Weights of a small mixture-of-experts language model, trained from scratch on English Wikipedia: a sigmoid router, 9052 steps.
Below are experts of layer 2 (counted from 0) of a mixture-of-experts language model. Rows are named up (a neuron's input weights, with its number) and show model dimensions 0-255. Each number is 500 + 50 x the weight over its row's rms, rounded and kept within 0 to 999. Numbers have three digits each.
Before each expert's rows: "mostly gets" lists some tokens that are sent to it at least half of the time. This comes from a sample of Wikipedia text that the model never trained on.

# expert 45
mostly gets: ".", ").", ".\"", "\".", " until", " company"
up0:594566497512439433500544487519547485513367503583535488620566612521442510531441488546522562527532537482490505516483500534502517464463498419520529507526505482492520458432508407478474408530507509560422491461531447646506482539447440507489470472379555466483563501479515522441522434451416487537552490456461448486472463521527568513613523465437444445476541517469441524562607499511457426558580574511472552486454573519560434476383521469502573445498519448490505513471444591570405649516529443422636615459535545461523559477445547472533511499480525489456570552471460478509466497491490504577557398582433446528495454476496527472465443475488511391585444500467490485590545482438471539448506509469507438486543535527531419499465516486473418532391555421494549528514537549445460456518515517

# expert 41
mostly gets: "in", "ang", "our", "ack", "ill", "au"
up0:589507500459547529492468493522485524435496466521509541559507469616512524484465548500476431470555523539463527476520591475518579501522512433545414364587557498514534517488457465511506419497530605571539459593617502552549603438448491550555475420565530519523442490433565418559513534479519577462537499471408531529482516543442557564598465541462542599481555625510455572479535519493465511526527498482497447523585431397441535550520396510485527458594445594474445554522588549446480444517510547552488503472449538522492443482479493382480402485557486455516536516467455535573548544484456485490553493471517552554484512425453453486443492553533475427476505515621544541506378471488467566472465554565400505490477582492399483467355523488497547478497462561506447482519528456440450468490466481

# expert 4
mostly gets: " He", " he", "an", "ar", "man", "f"
up0:502512535512522562500425465461501514444446424525473522495519537492527464500551441461492532536568584509531515552510572521496554426565469468541617564564558541439433486491564561562496579580484459526456480523510505482444475560489467622521575541434540472570512547412552412528478476460538461447528490431469468533501529404495583512529531547423430484522571461543508489492560487528561551515412471519428448480484399517576592556537480441503455450428600506475501524448436625489459427455464519508528353498499492479550529498625438531568463540492570518552584517482513580602516451514546539456476446407586521500548499521467495476467544508507514517484426471485480470496555449580455559606559376551419511463480413525507470416477527567513564488505518516571489471455502511413469512405488616

# expert 31
mostly gets: "est", "s", "rs", "d", " players", "с"
up0:466467481514470544515497515491467487607530438522548510521551466447482563414496418417454445548451434535505412633460511481535503588409532506558554554502567557495457445494536600577442524525438571535538539476551532531489577469468477472508504477527456472475555535563653541481579591450480468518469487448443554538505497483522493503516484451470539534450535478572467423522545507446484560492594578495510455512502508463584491525579465563509507457577528473447576476500487568484448487476418466572531517438542434461432451432501467472523471450521556497524488474515541522549432529409473483577430435475453576577459421519595458582375508523404548491415422511505558517474535575577403510460477441533443472534480461453479383433524546424496531476513527516510383491576395466475562484557546449

# expert 15
mostly gets: "9", "em", "im", "om", " Art", "ox"
up0:479488561415529603426431500498451519563562496499525533467472554408569525494396473513500433490522519535538471422515492430417537546512492535550455496519542510584529416446590568475602462439594460514426482519513485397487423516529471517548515535514522499543557504480486429556457509512447500548572436453479531557521511505525447479619376449569477503554570517466493493470595479467533471541530446506492431491394508540495435481524520495511457452538545453551526420487531459555535466547485553489508427495414590395512412469543478468452426466586517526525514481498519467499597444528572457476505527465574439573502520518499595392541461521508420537460599417539531570564522494576636398492402449496472416440474515546521521460535520470454439493511499551482442565467471450484602445468428544